config = dict(
    n_layer=9,
    d_model=320,
    n_experts=32,
    experts_per_token=2,
    d_expert=192,
    d_shared_expert=0,
    activation='swiglu',
    moe_layers=[0, 1, 2, 3, 4, 5, 6, 7, 8],
    router_score='softmax',
    normalize_top_k=True,
    routed_scale=1.41,
    balance_loss=0.0106,
    balance_bias=False,
    router_cosine_scale=20.0,
    init_std_router=0.0388,
    lr_router=0.000839,
    n_head=10,
    n_kv_head=5,
    head_dim=32,
    vocab_size=4096,
    norm='rmsnorm',
    norm_place='pre',
    norm_eps=1e-06,
    positions='rope',
    rope_base=10000.0,
    rope_fraction=1.0,
    qk_norm=False,
    attn_scale=0.177,
    tie_embeddings=False,
    parallel_block=False,
    init='uniform',
    init_std_qkv=0.023,
    init_std_o=0.0,
    init_std_up=0.023,
    init_std_down=0.0,
    optimizer='muon_variant',
    lr=0.00881,
    lr_mult_o=4.0,
    lr_mult_down=0.7,
    beta1=0.93,
    lr_head=0.0121,
    grad_clip=2.0,
    warmup_steps=200,
    schedule='wsd',
    decay_fraction=0.658,
    decay_shape='linear',
    final_lr_fraction=0.1,
    batch_tokens=262144,
    seq_len=1024,
    doc_mask=True,
    train_tokens=1052000000,
    steps=4014,
    dataset='wikipedia_en',
)
Below are experts of layer 6 (counted from 0) of a mixture-of-experts language model. Rows are named router (the router's row for the expert) and show model dimensions 128-191. Each number is 128 + 24 x the weight over its row's rms, rounded and kept within 0 to 255. Numbers have three digits each.
After each expert's rows: a language model's description of what the expert responds to. This comes from a sample of Wikipedia text that the model never trained on.

# expert 27
router:121149126083141140111101082154144132093105091161166128161138062148132131146108174115108121142139156154149138101081131142161085113112166185107153134149134126098136099149119115101119119140099149
What it handles: Inner syllables, table numbers

# expert 16
router:121118146181103139112165127129157161121145111159171144135166117146150121158099142126140110112084128138085086105162147122111151154105126151107125101115124137163116103173143153154133158115112121
What it handles: Word starts after articles

# expert 12
router:165130074105164116118112092119113111115184157157147125144150142117129166092132159129126133102131153144113157092123129122116140182123165131145146152095110131084116165139150093150119128102137134
What it handles: Linking words, colons

# expert 30
router:156121098137160141147148159161138107103113116133126102133116112151101107152128133141135135150075129120141137089133105118136172120152155088142115142090097128096103121138170151086137156171124117
What it handles: Sentence-end spaces, stats

# expert 0
router:156181148173124105172095107135112116166115128141127068104146114093101129128156158129111095125089152130165133175098126077153119123120101096106104127136129155098114165144112127149082106100135148
What it handles: Word-final name pieces

# expert 22
router:127095149134148112103084143106124128103167145095134105134119126147098129126140116114138109106128133103158130130145105094089162125111123124154101163126107148172104113109150165109085133143188169
What it handles: Capital initial letters

# expert 19
router:110125139171133155174113096095113167136131116128125097093161135158126154125161143138129114155107117109135135118146117118156140110121131087188143129122140112127076187108142166146071104113140103
What it handles: Articles and determiners

# expert 20
router:143160111131087144093129169110153134138152128149115136156121124096134085149126114120108096107140132148138125143155158106153098133148141137147156154114089143097136093148097152100168103178107111
What it handles: Year digits

# expert 13
router:159131114091156109136131135124162129123153139137142108099156140090150112108129134074122131114134115117167152164176175162139114176188119115124116101147133139141165134122132160113123140083130125
What it handles: Line breaks and Latinate stems

# expert 31
router:098141132075144124127096140103122119130123150105116136127148109108134139089126106121127139162094110133128120146143163146103154113148154085156116122121130148140134153149089106128144107082102107
What it handles: Numbers in table cells

# expert 24
router:143143131153114134139105088122132126151119117110147113115162132102108109155108154143110133126136152151124136193112109113107142096107108106085119145127124108112106167135101129151102141129112143
What it handles: Common nouns after determiners

# expert 4
router:136110141149122141171102162137149112119123096135119141144100122120164118130081083100143135136174050132087115107132138109112115086136132127149142116148146104182164157139154087130154131154091166
What it handles: Mid-word consonant clusters

# expert 25
router:123124145130112129113109111078099100155130114151119112149093150145131121105084113140130087147136141103135116140134089130100099121096115138093140142112124113115102081090158059115133124092156111
What it handles: Digits and infobox ends

# expert 14
router:139173079157140137171135135105126168164110125114118159105142123156128098106145087095160140117085093104121107124140129122124101129139155115153152130179164111143124137104107134138117144135128149
What it handles: Syllables like ar/ch/par

# expert 28
router:142148146147148094121099151153116149124125141135158163159071143124096146143160139122118110098170116101101091136124123151135091118150137110105155124124125107119145165115104150154173175121144130
What it handles: Month names and copulas

# expert 21
router:164143151153102151153138096150168095079099132147143123168133134160155152112081138107080132153109150122109165160107148102126146113166102127068133162142129080153119142145078115170137182147111087
What it handles: Table pipes, line breaks

# expert 1
router:122120140125129158122171113121150137135164158086083141127103110126140130135127151145152126105129137128112083156139158118144110120131151134165191092139077064149129183146103114123158139126154143
What it handles: Bracket and list punctuation

# expert 11
router:135114114099113157111108121085169108156128143093107106118175135149119119124166145133158147128151144138112141119157075104165172091119113114162133092134163139140086172106121137153143076123124066
What it handles: Function words in prose

# expert 29
router:114161099127136105118100136111140115107124153133146134128076150125152124160110120111182136146155127116117147076174139145119136124125139123158115132141100113116170093135137120175145138143135142
What it handles: Prepositions and W-starts

# expert 5
router:103126136131106129142161167103101171126134139101142161136119131163132104086149134121169164141120124078131108116121130132073141119104148089139123150120146148107101111142142091087112092127138107
What it handles: Verb stems after be

# expert 9
router:110148155088159110151147118126147133114165102110109092096110162127127086119102149132144158153139089090139151136145124150104111091143135091146127083103158134171118130129095137154134103100151136
What it handles: Infinitive to, modals

# expert 15
router:123148164115144110104128117125098094175097105120154128145095097142099150105143116136085091138116111117112129106161123161149113146123104173144163105089118127116153117106135058123078147159094133
What it handles: Sentence-final periods

# expert 17
router:183124121138095135134107149141110150131119138164154146142148182121155102151121106079143128149140150169108113168110160140099144143143109120075081167164105140143130170124114125104099122115128119
What it handles: Word-ending pieces

# expert 18
router:137132138160079180120150106115107133159111173148126128119144129121140134109139147118101159134132122152146121145109170118122139102123135067150121108113101131106122131163153144165118142126150158
What it handles: Commas in biographies

# expert 26
router:111077116151157167110130121176120161151089116133127136153144100119077133136183126147120141123143118136138149119108140128158117140173106096145137109113111126137123153134127143142185113094125159
What it handles: Foreign name syllables

# expert 23
router:112117106135114090116141126118154159120134061102088147151108136118109137111103136141140143157141143122119112128161129110126081148132154140129189163099148123161132135176108145135145093163094155
What it handles: Coordinates and punctuation

# expert 10
router:181116122137115149148130125145104151147127099164110115159177138095151121126146110137150118137112123134090100095094107154101141147094127132076145131123110133106076160124133093130098153121125122
What it handles: Foreign-name syllables

# expert 6
router:104112114156138105174119113134114138140153097128147144102141139107124161118161125106144167093092106113113142111100108102148127103098131140143111121120163149167057118138103158095157141123132098
What it handles: Word-initial fragments

# expert 2
router:135114127086113143145160134137150143121092123086115160114122113115147117144156148130104102167139123070093114106137101125146155121123131107170137129137120166105088097083132149132113103160135124
What it handles: Word-initial pro/for/rec

# expert 8
router:106146106099151147140156177110126140109157154125102165096122096116116137164110146146130101113119141155128127121176115147149125121080145154102150091130094140158139149159149124164105098157139137
What it handles: Table cell separators

# expert 3
router:095129145140138126120124161133102081134115184137101077075116110086129132114131108133129149178085144178121111128082098120108131133114157104167127142087087138152128130103110093102115132103159151
What it handles: Mid-word fragments

# expert 7
router:129123086082159142116095156182098132093102117091136108137130158139105125128147104173144127150145103142120140105112102161137143095132109130137094114097176143126123120132113169167132147123178111
What it handles: Relative pronouns, clause subjects